config = dict(
    n_layer=16,
    d_model=128,
    experts_per_token=2,
    d_shared_expert=64,
    router_score='sigmoid',
    balance_loss=0.00792,
    router_bias=True,
    shared_expert_gate=True,
    init_std_router=0.0118,
    lr_router=0.00196,
    vocab_size=2048,
    tie_embeddings=False,
    optimizer='muon_variant',
    lr=0.00473,
    steps=6242,
)
Below are experts of layer 3 (counted from 0) of a mixture-of-experts language model. Rows are named router (the router's row for the expert), down (a neuron's output weights, with its number) and show model dimensions 0-127. Each number is 128 + 32 x the weight over its row's rms, rounded and kept within 0 to 255. Numbers have three digits each.
After each expert's rows: "comes before" lists some tokens at least twice as common just after its tokens as in all text. This comes from a sample of Wikipedia text that the model never trained on. Tokens count by the router's weight.

# expert 23
router:134139113136113158109133130160096103109184137129129136106107168152108116104119117137109166143132083096156190134118141126051183103109117133116136095190145108167098144111185086111097087142196102103184093143151136085154102189092117157109135078116105148070084101158069138156069178108156078146073141158171123104199145145123143168187126088123126122196156143149119152124075149115193137107168
down0:111165102086106164119124119149143148115109095122141186119155123150138139158122114174143132091132077112130154134100192133122106097121178143173131155080104151068094196131114161143112106095063134076117201120097121149055113134089191074081158095073112133069087111108101186138094121125170070106090157115077194109122122127176123112166131101119126116130179084093127126134148062171120126161137
down1:206176092137187138103166132176095090095109114136130126135145095184153137127103095167134161082105109135137143184165091120132140038127093126111223091093184109142158139160108138116075141078124093154147160133095117138063126155094146103116180123179110125113156097142120072113095106143124123142131085101129145151136099153088055095112107128147094078143168122095081096092194117125107093124143
down2:091118063127165108133055153190114105083114160181133154098141116072161091115169046121098149062155154072165156163096120107128160128156087121112076124097125089123105121118108173165092099033127115184122127101158162075096098132079096146088115158167100104126117093129151115129127164122119145184128120138175070137155149134130086107133181106120113132121109159183160148145150117125175144084113
down3:109139183118112166159122136118144192110060130107174122140136122080176130078119050109109109069125142077124139074140110154080093205106112195092164127135141063127090143101155065150172120118161090154157108094146113082142117126132151120099163106066163062124166130137193147157166124094115117105136084127133120165113119088077108128160160123108143101137082154107123097132109129206146115113163
down4:116106070109148189064127086169102164122158140134120077109122070138080170171140144195150139144127098109158134097118157155185105151110087143143104091104104103118044104142103153156111092051160100137136107076094176120162092100123126155119156165108137114105222138132150158142116127086136156153098110129171102140131121194097088132141105140059078064141105160139177113107111121129165144097135
down5:092094151118139158108117135148121101019132154076108117094157094127130107107079168188131102170105130190127148137162132150141153089144118202127173174140161168153142132120139107113167163081121165101087135142088060194128130130148084141159109028136154099115106103083134114105173150083148193126116131155164120110132085128170094056135124177123114102142133118113145134074135129170148122091114
down6:101149172142146098112111170103086076222158131107153125067160099103152147098118090075150129077098158202130148114133113182124166131134192168094144141178133122140203148108137092093087170124099165150121137124110142141132123150160158084056140084142082133136089084162128128179176151175140136139099143158148143179113157133067100111161189087126107100147162078097126126171109102150135128112133
comes before: ":", " of", ",", ".", " in", " and"

# expert 7
router:141121075154113141175119101131054095150194128113173127108155149166055121121116123109112163130139105065126197180130104134056190101164168138099122084119131115152089116121145103147139100164185067114143127177131169156179124129077137140121129100133122099064118072153030113125090155181124129134094129160075131120170173151138114150146114162138142108144093106160155117104120148160177144119178
down0:050155125123115132138134105081111159098060092142143108170162099124115134106099157129106165106124116141185107173120124118180164127129112126126108161087076101126155182121116133194180095103083141103084103099151144117128168114120153138083177129103108141168146154165188163097100120108120105134182122134153157131115160138158112125083082131180160143117087133159164167091127119154063068178011
down1:142117121129058138131093157178106121124153090107086110213145192165128205111136109104143140131132132105122091132085154131129146117102164128080140130101076127177129118158079109031113143092110131089131168108080146087174092203131134141123141100106136099166171098104139124113119106055128099130107147092133120126125170123185116142127207087146134153172112152078132055058135136109102133157126
down2:152118137088116132124124147114163098122163119166074127179084154129189112120151218092229092100161106139070090120146124155145121167083084101106155142106128084121088201138154081139090161136166126112178141136194144114165126099123081083163130167154177175121130086113120131108161102167123169111117148123133159127086112051110170112066155071121111128150171112118128121147102100131123135155161
down3:090100110135178200114131162161171133081117090092126115125214065133153139088137144152111159163188114094118125137127092129108141102103129146124135100129138142120117110136111046141179089181120174154131170140043113164156062065136155170123186112040140046146131145160127124121156090118126090130129095081169149120110104161097082132143106110128156109178150164147122119150105119157137135121098
down4:174134105154145109103143144163145115142114151165138102151105101115110110158116119132148114103095111093092029122072183105112104140110133160182143154139119201196149114106112099175105156083191148096074158116071114183122086162111099057112153144141109164129096129055111122152145142147137106093071134124116168118144123122112110124179108191073110150102147176084165173157192088136121116152096
down5:129083068087080144162117096145097158140161141116116151109166140163123132097111175122142057090123190135106076106132097157107133126187151108178123152117144144147107171134096130116122125196120153172136147137156174156136102117068103093108191108084120136146106132101147141203162130132076105138178197132147128183125186114091138148136119112123111129154187127121100210204124120105184180104156
down6:191095164092170119141125115137195128182061151159118107105108075158078083152149120151123131183146109043125130098143137101142146153186133120135135184097105148127145109148175113080107147175112112146086185166096161150106130140053107127138139112121158180083164066150166089143160143121177123083085129149102156155173148140137136152101113118113104096127129122113064157132214154178142144156122
comes before: " |", ",", ")", "–", ".", "°"

# expert 25
router:124101103158087171177107098119069136107167135132153108139132174146051128106151118136103151098146079085135173148140136094064174108142135140101100094143153108164104107113150092150115098156186074113166084156123130182160123104072129151098094105128123092041120095158074106161069176148120095142063129176119131120168153205151123132184117173134123125153095099142131111099136148146185147099180
down0:115119040031109130181122179145123117124048060120109190127085179128110148064146117154112163147180112120133135132139136112162134145147121174124132140101109124117131122173154170150141128150056162156100162110122104094104132131095111128131121132088085132115181058127133083125163080101153079100096138135111170109163164158081154130127120098148090163107116070147158146094069140115062145098146
down1:148164114166116133124105151161125159232118135164134096130092133157181165137130118129140160114110093105124123152108131178211161130176119097132172153081135082124160071154097110119118172085090148166074130099109151111104056097152161152134119065180120111119110088113095130120196160151122091120133135102143149187105160155136211150175125109128143190088111123182097151127124140085074131132097
down2:135138162136100132150139154062090202130154120111192167119153063108137110127127151139099156198136172100155091155136134106084115090097162142111148152147131113151117092136098115156129143160171164184206134173163109118163144112219111160162128152113139118073114153095134064131135079193124148139110071121113111091139129130139145131183106131060125124138091150179102191119152134109171088137067
down3:132048130116105129138076100089109130174102048149141092089139134130141104130121066112130114109124180071080109141082151100175134131085141094122107127162121087090188068137131153111099087129161137118116140127173116095109109109159114114122078187114136153157136092148145129118054118191171184144131121073110132127158130124136097143165095208085125083141176176082169089165102140156102080143104
down4:110091116121119126142101187069113118198158149144087109109119148066157148164125147094081197126157107142153135143142110081104121176125149179114140128154136127123132122105098185132107120215212110060159102150109098110126129150100159072143067198155126191123141178120143081119150154100102133102173071120112077148163175105127116139079123127116171154107135180111108145085147119110071150128138
down5:166166124159156059145159143154162171128109135159170141131076171075101110142127126116096137129170117150184122128165133106125182163084152120132191150141173135174115081110128110088152108118167165141115117084132120135163089153087090126116131096177078102119146121185112112197143147185204160101156140182189126124115061159142115157135143143068115138107080110176119099200141093106117159180135
down6:171146053129140079162137048085071161098188141156165148149120105136146153131191096123157096090156146186093148136155092142096154119078112129097185154113156118167188148164122096101177125100103127142102188093081103094139083146081122149116082080113157110151100064104111053124141112126138076109129098143106155101150108119101115091126160089131150127085119151130131095050153157108117138149133
comes before: " ", "\n", ":", " by", "–", " —"

# expert 5
router:141111078152118144178092124142057133120182148111182134105137190198051137106121130147102160086115087081134219122137133135052193111156147134125140117142123115137086116131134116148104103156164119096137142149150139160164144088110125140124084123149085102020122099160040105144088151159141130129078134159104142137164168153159134157163109155117143092108129082138133138100110114188151135123174
down0:157125045128129156103141091149108116156114161044148109144123101121143159077140130170176122100174108160157095125155136105174132122183134058106186157150109074101093112097155105125118063093143140134097101139095117121163110146131100096175160130106082211101141176094130125125142120146196105147129167163161149128100118162117188143127150099154150161092197155178108070179167150132094108101123
down1:130142117159172161124101165084141119190130127136065114138132142143109118125105109122088098154116188181113129094161170102104093178144102136097147104091143108091157152105128106132147164113162122174126176120158112103127081100154090105169163128138153162154164116164144147210177161133149117113097177117144106090056103177117085102125157117111109069174181129136156063085189117150136211201140
down2:116146133151142120131137142176157100116130153127148127137109172161095120162181140077109141185106135130101074115134213143123095145106077116148092121131172125102106152080045159099078107157103098127111122164154100154152065151127130070197131122159183117096151152103134111106121125104111146110147129125146201089140044144215184141065173177136140151111131089112100158145122101120116173154081
down3:082160181130108145142138177151135169115117174089098130106121125131182117162104101120132169128129123122094057129118117120130101170092091165191098134131165212120125200118186064069135094132096131122100166134113134164131156121121116077033135151075085130109147117200045082126089088131105146137143143160119143117144101133118141114110109073165168113158110121097097133079098132125073128102106
down4:138163111164129146120126108144144150104138097128118035133139055118131163078132156107121092163092134124121142121136110170119117168182194071107102103090146057141134145148127070151186131092135117156131184150140128140133086154118095121077127172166167110129115164145103122128163116204094169124177112094121135119066123086168125089121176103154130090162064136107095181191160127102072084121088
down5:169077159115115174141114107159119143131157151104164175094146131095107151089146126078168130144131139076092100138156157134129120098136147129187123162127137123115112184141113101070133139136076161117102091148106089107150116160149146053153070186118095158165150110148153154140126169132208111024149136062148122102112140178088160104137166145150061113199169116152106103120085114139105111127197
down6:147169146092104135174100077080109149121084164114103180158108155105129094082147171086136118156091109125125053128136093115185121106103154085131162087107113129072161121076176139144141127161145094147101096163158094104105129147070203116202129127115151171183158163142105164111156149101097130130123173096095157132152098147078174134136048102122119104077126179099126119130161131128152205096147
comes before: " |", "s", "\n", "1", "2", "\n\n"

# expert 31
router:131119082175111101160092126113059114130165131118142132100130159126053107117107107073145136078098029096160160173120121122090176071198219105118155083193121139167110089125129106116138096145114087106146136154128159184151118138082138173111088110128118103114127114120142105176099113196139129109068104108089165128129136157160085125174147137113125131087142091170113153092147166184139149152120
down0:058145165130138142137089128118056161135123135101105110170118102101141168067130161141115172182155133094134126098181128176129139082152023134065104176057202120133129143136102143164141109145110140179058132106119116136149090179150153110180155174128131165126130116174179134109166151109161079123145112082115142154117085132132072112137136154116102183151179132125108104135188146137098138116102
down1:144131143133182129172082159146148141062170162056158082127184084112126140103134091051138133130151109158148130179109152146135096160159147146104081101158086110097131101116103169130096102157195146125131135153151137144124185119133088078150169132174107140162112074096180114124113139132114101103128080144172201129149107180181150105146136164120154115110130129140100122164162074092093059168203
down2:150088095164136131137134127024108165110115149084144123101101123105143144164137092145148163123126088078146163174071141126104143099134147121099073124131153056188149135148053151133098101172081142095132100230179132168159174107142147139070146097156124112144092105115137127145122090116101188098155144181166149191115139141201147117143126082137182117138110115126127107124147115155083176136124
down3:113091086163085183150139097134084107080141136139133114160096090107146131132131156031172150083110106143120130170098162118082110136186192126053139162180164091128148093153121142102149082144116089127169161154085158150157115140112186105131101113171144128113127056104140136194078146123150076133109135159134117156100116204172160154157155145051116124161102114109143128168162085117139123139160
down4:156123185081155102186129123194112130073082092156142134158118073155128087153151081120127075115169091102088132155117100120122108076180138159090144124171115152102096113166153153160170169068115152130130147091118110079152102100126124118096166148117140116174116169128107179125154157066165087163100131095078132124156081157086056099157167158077150074137141083181088122136130157149177141130096
down5:181118099121148131167092127082150157137119135152109160149114161124166159130085121099141154103133081140126095132094080058127093102160150101102106139142118125165086119109079082139082118096056149152144195144113112082111088122142135125124183100079056155150086123129153166129186159187132171176147070113142076088080042077146092116109165052130154122124166120085122141107109153100121136127122
down6:173160104101178163169079168070159133158088093075102172122106150118091107116159115113059111115157145180100093120103128111119110202098115147162117125136157158192087139105169137080115151140123114159153114109126131141103140091180082095094111107164143157112171109120131117126154065083072108216203100162126132144067146118151117152168122106138121159117095145135189139114111107107182076161150
comes before: " the", " a", " his", " an", " be", " its"

# expert 17
router:124090080160098127184110113179089125137176122112131069102128175118061146091133091122117141106111098066124174147111121107092193085153135108083158109126125110148113105108178102125089115144141125115130070138143138099136126055088113125136091138104159131041121078155070123176067164173113141119068117192095115141174172196111088145156115150098114141107121126174152121102106151191158111140153
down0:185178166120141143134115132143150165143189124142126093075116147140163159169116190125195127098124123159121172152114107162164088116128121105181116126120143112157179109125143051208141132091183055140113146124154129092170146117107197097135106139084131084104104061155150121104134102153118180080152163207091114126113097085139157087128126098181116113114151111173110130139122143137163191169113
down1:111184124093135158128189098164098109115111111086143123078089131164142136050123082129110073049128184143126129175182135076122119152170126083103096140155128114073131124163142122132176121126174127132138144111152130151121148115123154143171113177133094110204115105171120196164161099125150130145142176192113081141137128084115086166119096170121129176135148107108109130151187077165139052116182
down2:136178062103132129089136136226170078123148135141157161110129149126153155132150109115148135109105088110113090149211112155103105135119108160147154098096103127134223130130118126112179073141091065088119174099148116056126125109133161126078215154137146205157141137106120161131153125108117148174111109143123142141109124133112077117086167173154099141162111102132120178175134144206134142139090
down3:115092114146161145110117114113136101123130141078058199130132140188116131136152212137101109130094125167124155114092095084064155114121154089086186126150159061212163138100098099137074134115123146094135087130121132159142161095159123091156144110083106090070145086189116148149102119072102104094113124130115147131111112151109140119089115139075168123172085092105169098055073098176133127093140
down4:193139141078134080050093125127164115141082146058098087168084089169129131146112118144132183080144079078122129178139113200150118092106131131144137165128091165138112101143159137134086150067121115128118096131120109180171140060105160130096120123193069138113180162120122120144099112101118117095126083137113149120097159079173172111146217141154150104122121144112113142115135049149142081129135
down5:103169099141101090121109090163119117166112173127084168112162195162158117105164123057139141174131186142092106116127040160156135117111072104104159142167160082140101102166119116132126131142118170118161138104142124184093155143144111102159161172061026097109098085114163119105156103141101101103161085136118133166100137158118086127115146139063081166103148137069164147140088124151147120063140
down6:087132119160071159115157103101103108208146105120164148118117179092190156119104129108077157090092164119091088175149120094106144063211163088142148088106121111127130069131087116116140137135113152138161103139103131175082156152111114123138135176164087168115109110092098052132100101112107159135148158153122160130142166155071135168101099141118109127083129168172152129138085106218166077146169
comes before: " |", ".", ",", "–", "9", "98"

# expert 1
router:153112082153113154162103115127061128114186138129156130109150177155042123101140122124113167094126085076120176155144121116062190097164162130089134094123152111163102115112148085140104084164168078100149120163141135171164119105078133165109107109124114108056114077153052116166075169168149107146066111173111138119181161187138117148176109159126128111115120100166128128090110148160167139109181
down0:140116127058104095141134147091136138113137225128122100091116138124106109154122024110126116124185120139145111099141123179069127205075114096116166085156074104107120165198158126089136188157125160103083063087161159128147093105117070155176117090133177108107140149133151122136100113164111133137105113092126141156065158190126159159099107149162096166130140066110109129111141132141111139157125
down1:128058106141111141096155135129129125121104065129178140032108157071066122104126125086140112142098071102147131100126139174156080139100146193137067103119137089119126158116100080168130119103159153190151134154165079102138121156097108082125155037152131114095104162096101133144141106117162133136128163100128180151085193158155097159161128105067114127118179068102129142078126127102092153099111
down2:137126141113141161127153142143131131142152140153134164127123148083144134109136096117171165118174072134127172131173111164122133075109083125174062127196146163122151031176185123113134170126110154124151165097125060122136170157088161114128116228194130145098111137149144157164100108090132117149128077131121094089131161096133171193163138096144158123119119126159179072171100073081138180144130
down3:106104108110120125099191122158160117148192124078033091185138121141116097110151139114100136124122111134169075145101096150120110086156128120124095079168155140150130113120082073135088177196133141105123162108112128085120102103116096138155175161156139106107113081122080166130107082150116117100082114200065148106192127113156165132117135117171099158112138133158094059097161108196111069099178
down4:181157132102079106170086165110118093159119112094133157099109195117102109082165165130170114112112070061104113172124113103174156095076129071141132122092110104092132113122145193138146101145182154178165123138146126111132150103113109130146149065164101089128175146176075124106182089186090125146108168174130184093119158183103142166090104100104173162073139130151143143148082136093158107082130
down5:122131157164145098115102108155117111168132123094090095149065080087107108102193152148124089115103132110176111043145119128133157114116178122215150111156110102113131105065135080121078178140140106124096134169140052132073114130137110146149119094137168148133039143094124111128127120113109098175075083171100097150132086086090128148130108138169114193123123103167158117099163051152131156168118
down6:080105187146126080088088070121114137112102093131141119067147072143181140119081152120143118108155176115120077157161156117175099142164132135024139083112081092095155133123177054162172128167068106098100133176134091149192160154146176214131180149150111167139102152156165151143130134116154103139121114120118155124131129148148162122169148140106093140096168120140080100150128144096122129175151
comes before: "1", "2", "6", "3", " a", "0"

# expert 8
router:150110111163100151153108120128075095113182137140161125096162177138054121083149112138106175082116098099123177143156098117064211107146167136089114089135159129167095118114154088123098091166185081107145127149138134152167126102077139157102101109116117123048108085164057123160056151169169110133067112166109121136184151172134138149181119151123141103109130087159130137104113152155153141098185
down0:126113176107078118072113182138141124107150158135091137100074215129131076167122141091116140148141134131144122148081077168146133099128127143134150096139124100156091136112162138177085121087106140157176169150127136169082093158172068066132162157073112125045157121181126085142110107099186166086092158129118102145096133105132098103132072112136159037131102122189124147129146154160162090119158
down1:077149056114086102114091138081076111085084095148146167130147105184148128123182138074076127089097171107137140203079123165099145127150123131100113109144156104084088128159167144101166145149144132100130117168128131151175123067086156159127169109080137141129099172114134126061138097151058119079176163134067081171153134159150112150074153126109173105077135170150137128080144135133161114140094
down2:102107106141126130150129039091154144131143131206121143152107135113144179131149165074165160116135077179166129164127137153040136116145113156144150110108151136112079144157161159122101137140131138183068145170100170115119114138109109151110128088174197138132101062100125100152199131144143121085146187106097179196131156140205137163151143160122140146090150179130166102152156134110080185142117
down3:103089111126150099169144146116110102153105062119101162190097118126101114111179112094098115164139136106125138156073118082133147174100136127153087098106121155127087080100123132143201126110132173191168161122193120099126100151136089143170117066162058139165064153073134130114160156074159077129142109077117138083100147117121100160088131088115126051109131117133110131201066130101103161165136
down4:153137149110142118157152098140085136113117175129124169082106166092100138092141145147166076120104101092114100097129074144161160125082071138101088083081134135139130156153164159112085179121119185139141124127165137147127123156160165161105067183129125191147144098160137135128117144074152140115137122117166124177091119187126223123084109082143093104123046105141217183069129096118087133125106
down5:174095189147099145089141076158151077148143174156133143144126127109177123079168144117120184145127123142070101114162127165093134162085172074154070092136109107166106156096082177181095105175125108104149116119086124216116143168146141089106096164175138117159156109127144108128138131101152106182121135194140129077065113122177170137105136102111071134141171107111118086106070089170083117126141
down6:129151157130154168086158119116140118071136108104131138091123079139100134165121115145156137091135170078125105129164123152134157179108163108061148156119164130108176107161163138129190018116081129139189099149142142122132143143159010089112112116124172108155200142150120125100144070165138143072126130119142134104136193142183140096141169107153197105147091149118123166153157136165095105142107
comes before: " |", ".", ":", " (", ";", "%"

# expert 30
router:176164084126135172184115101116040078090186157099158116107105184120028149102162142088086136103099116072090160162134108120085167148111180145076095048122139130142104116116113137150138143149159116114152123168161126133164145107069134181126150119122097103099127096126061112131091158116100118151089139170126115102159200172138118179118132142124123118103085124154133137118120143156180113113187
down0:173116212097136103187142141093125121143123184137110131107124101189121138134138180194115085198214127162111149162140117194075115134118096144107143109147130179110133143112149114118119131177135185120161156083182123082138097074140099158108157164161130097167171160173122143122119150086179188120109091100092168094092079125086123121115153144186137165132084099088124114158172150112138137126116
down1:200092146094174113171153133163163152096125161094100101179098164164060119117152166125099172107108143117068143155107106137093170129093143107098102084135152126140101089162151111112192114107078085161208137130127161102134174131130175092147172115143109070150102159130147071172157149097159075101098179163158145088130159151166105128176091149154155128075133131184187108104132128111132126087109
down2:145127127095114119115176172119072175102111093143157150167118083162179080110140130099161228076130136152172097121119130160163101127107137079155149108137154099135175152141103083152107109132160179100120166171104085134112091184093130126133129121081187173108161159063169144069078117098095136077100114121150093092078180152123175155080145122075146144067082109122134131122136155107112148153130
down3:131092170135128061102168127093147116110143110152072150116122162068149142104140118098117156114115152142168169119137173098111118096119140127169154158091079183077148167084085116115149131149124154160124182125133095179045127166192114093148162177147141082136132103190084104162111147089179120121103136137062132143162130169114133113133108144138102107188172132102209162200139154092080148150099
down4:162058135178124169133136149091136137101120153155099126167119103086108132138140119150156069110108150137118105117145114123160164100140106097150125079143154105153079190107129135109161119109146123132196174062113110174149096148142146122114062087073122140102147126063065114132145156120126139106136070126138173130204135134183226162125090131189078192136088126107197122164120156110117127084139
down5:175141139115106148118109182153146157180174159188120087140149125148088140082120120171094150137113174033119063128118090124145104169179148138215169117175104122105127106137143128109147154141147156110070217137160100128115121134145119162124168122121086105142152098106112123153172141118158063094177177163176114128110135139080128141085057117174079081147136094120123131161127075135124141170121
down6:116091164142150121126106129117093155173093136131138134128115102119115085154130132170161133145089117153133099190106185108176127107193117121122130172169076103130130155138057116062135064156063111140193177138119144072094134128148077113125115103107145065132134067091070149114185126119152148070138076141114138072149189112098171184145199146160132104139133091149142168143112141100082152120159
comes before: " ", " the", "-", " a", " and", " he"

# expert 3
router:141107110159086147181113134111105099108186126119150153131180196143045134107138128127102127142107116084100149193134135084037162126175154124100117123129125148147124108117149081126115094127164065126120105164143119139144093126070118187113102141118112113079105054141075135128081137164117107145081103182098138147206146162139161070151072151127136139142121159185134168099098177151179140121174
down0:160128090106131089128177115130144109174165149183110113150052149125097122136111101109155106078142104126143138153139093143066119044139080112168072144199115124102126000146115105164088126119131135135085069179122120121163095154141129150177083117087187119136106149175116129147137155157144146091105158105182172117079157123145125087117108146128134133152105087127118133183094119105170127151170
down1:045163091148120113043144111124119131147109101153177149106140148067108133126108139136175135156111159120158162156104070123200125125107152109112093100134150088117055115150155141153178110147065123079148107161158123103098092126072081125086140163157125091137133161210119101110203124092126085135169096149168129071107123107170131165107126069148105121131127125092125098137076191129101150087131
down2:153089148093102194153097102067154127150177101126138074151081121123147146049058120130131100146097136146072066155093135125165155122094112143085136182139148121137073188167156115164130069101102152164105176061121131124088106118137183109109092105119120138143148143077122142132126116121099138111087099117160108057182137111109201154102162142156174150161141082083126158103082145148142157159119
down3:046084129099184132132108110114129153130142237108152122121117100123115145092112137168109130122152146141119084067129146093077117170130130080170128122135168140155114077128157138146128137076151127168168131180120091155055050118143111139157107120073193116157118115155113140104148085171135161131178154109106164105157144124150159104150117121147129159105095136136133154226118175185176162114178
down4:098130125144176140175161120114090151135179126079156091174116113181097150110173119098154116117215055114167170147152132101216105205118073090084149152109146101172104152104110102089114132138155134178085142156106142158152090156169118108133142125127114111119164129131140090065065143117133162133082100109117127132184163113059138115134122057170128135170103112147131084108125115147158154164089
down5:170136151127129115144124112107165157160147134119074131088140096162131092146159126155188136185072092150138086137120208144118151148146196101075093171117080143164173130096139148191123127152135138119089156167121138096141112164152089135094138115132191136079172124082107161106118141185134092115150113164073131087122145080103133128113082145103208133086040147148101091155141120136068099174101
down6:160142117131154082133140076104087134111167187061164147173132120122156174062132100126166138135114138119162106128108174124185170156106091170086076141097190158161149132142108187086166091149085057144119145148144126110050135094099148157132162078121121099101173119107155132102155107150141159111117086054150140077069147120100065169110135110174089079097146134135108139149125159145119131166150
comes before: " ", "-", "|", "\n", "==", "The"

# expert 11
router:152111086144108150158100109126066125114187138126154130105150179157039120097140119127104171093127091081122172157139126114066197102161159126091132090130141116163099114111150081140098078161172073101144118166138139173166123105083131166106102111121112109063117076158049117162074167164145101152065116173109141127180169189142116143174115154128131112118120100163132132089110148163162140109179
down0:127100127101131169117088148124158165148159099139107148103110089135102117176138128084101094153125135133083168214093126119146191195094164066112074148119119128150155107087143161116130120104144086104132206142153137118144114039133132120116185163148055104170114105123148175100111187130055108151138133175120095106097105111118120093105117165147168189096153180157182104158154130153131080117103
down1:064133104203115186147102192137050106086151106096130134140101145158141134126121185162153168055159141141100096101191108141146117130090133019120129119120127175133086123175177169163120139126130153146156122135090117107081114109134141133207114137121102145090129109060117161081161086076080098121102148144130139149134134163168126116152106135127133145109059084156108153119184117139107108153118
down2:162127118181121200160142168146116134157179164169158140037129149113148112183151064130175120158140171159189109088113119118146172075141152068139117076146124150088193080115074123142128079111121105106099067091123144062111080151129108148116130154061098116094141123140158104142115151141095144095161167100142090085153098127092092080117127113155138068133118175146140095137188128129130127113139
down3:027126144059120105116139109146134095098154124144094098154102085114094064113141103081161177081126125106085145128156129080170170140163145103080090187113107118070107062096151152158079069085126139097126156101128113138133140125181052119117135157121129078129115133136091120167105099147115098109110107133099123113148148168081119176134116160114138099108105107151129155074152166123124021120094
down4:064097146158131103109143191140182104125159119106049112113158114111104132139144177156134098140171200141162093137211145134129109110182099134114144138195083103138113127125119184085186098115157084145118134147111130084138126100105097146119108159155159157148112091089131066154118197109163080116129138174142087136077141167161091130122122079189116095143106138119106119100167085157055131164092
down5:109138109100164139136118160144137138135101111100116088178200107090129175112186104163099069175130120098126142174156147084143194104100118037122113159122161154153108098104124135141153144101144115097148158073162083119085147109140183129098151101153113131118140144184139146109176111086086063174165154128107114183095140063102204078120119126123144197094113118146112154199160125165127120126155
down6:128109080124097099103122138152121165146136126119186126187155129123090172108080084141133114129145076125123134152087124135109142145097096137078167156019171165150151164114148131106045080130145107125135146120096131084131105125077097137095117134073152116164186097084116143110156076153134134129181155120103091106150109128141141169157103087065081152109163130111157081128225132134091053143134
comes before: "\n\n", " ", " The", " He", " In", " It"

# expert 12
router:148118086149111150171112110131068117113189136130151133106153177157035117096132112122114170092130096077119170156150115112051194100167164133096131103134147118161098119108148087138100084154173082108145122171142132168162122100079126168119102113122110105054116082150049111161072165158144104154068116172105137126194158190137117141167110159121128112122121097154130131091109148150169139108185
down0:088130080122141136115154139087116168132065087096091076161106109116134127099116071151094151120166132054107145093103077099137108164106217110088128067182148061093168112117153071112125159101118171162160108153137166124127136134138108142093151097132173093129106152099122130111084107100136124106155123170171167140135183156171119121128118079103105146124047107176147063089132155141106185089156
down1:178092076130118114130126152137115097098131100125141169114074108149157118165151149136144074149110145114106141129120168131123118111137115140155108052082099135156153156165085115192120157095093149135109163074117177104127080103144095176119162152119109165197146144148114148181082163090154144107107145153163078149144103225151130169149213097178095051100151144155157102184074107144122115146102
down2:104103161100133153170065121104147177073216133134134115181128140146100175100120138105138150118106177158067143179131186156124127110181197104165078149109149167158121093129113142149116095122180064123106107108161095161183126107100158136124113103104166077093114168078131130105186080058121127125107155159104135152164148147134148098162140122101096099141165138169086155164171154180154083147122
down3:166111104131097166099152161218152128138147075090104139113126160160089093180104122111104115131153145083144110099103152095120159065149167103132065111109081133074116065136138129147109116119092128073156114161068087106156104117126092142173110145134086132203142189099129088167127056104105112171136157162109087141169073131151074147132118095131147142150104113148084092081128142111165084110191
down4:182067156100132199144196050034125120135144151171135154135130138160178096129114126138166127197106148094149185129135164096106109131070113199101052162104104086154100121140121135140112083128143133186099113116151104105154131133120161089160120148129139136141112106099142142117175105138131117142144121124172142157191124113113108113185149143108072140104119133148083099087124207134105139189171
down5:102170105156121115138157179099131114124111118067173128198109077115083105126094119169125084186155089159167142096147150118090094101071128090081169142104120071095180124110141117170137186128122111104136158124092088158110130117090087130149152104126130107170115109121072156069154123208144095117133066114180118133102093067138131139203093111151134154123090103139115091105118156197177149137086
down6:100154118129130175234138139137141150127135089159109105151085115125239109155099155143172145204100122114150105120159100136096117135109130109153147154140133161105091097154063139201157161119105086131107104125130137164135151110140026106076126084097143108152111153143124126167142077113107087105073119107086129158143131151122117081112132121146080111133157151151119112193145126186054153094114
comes before: "|", " ", "1", "2", "0", "3"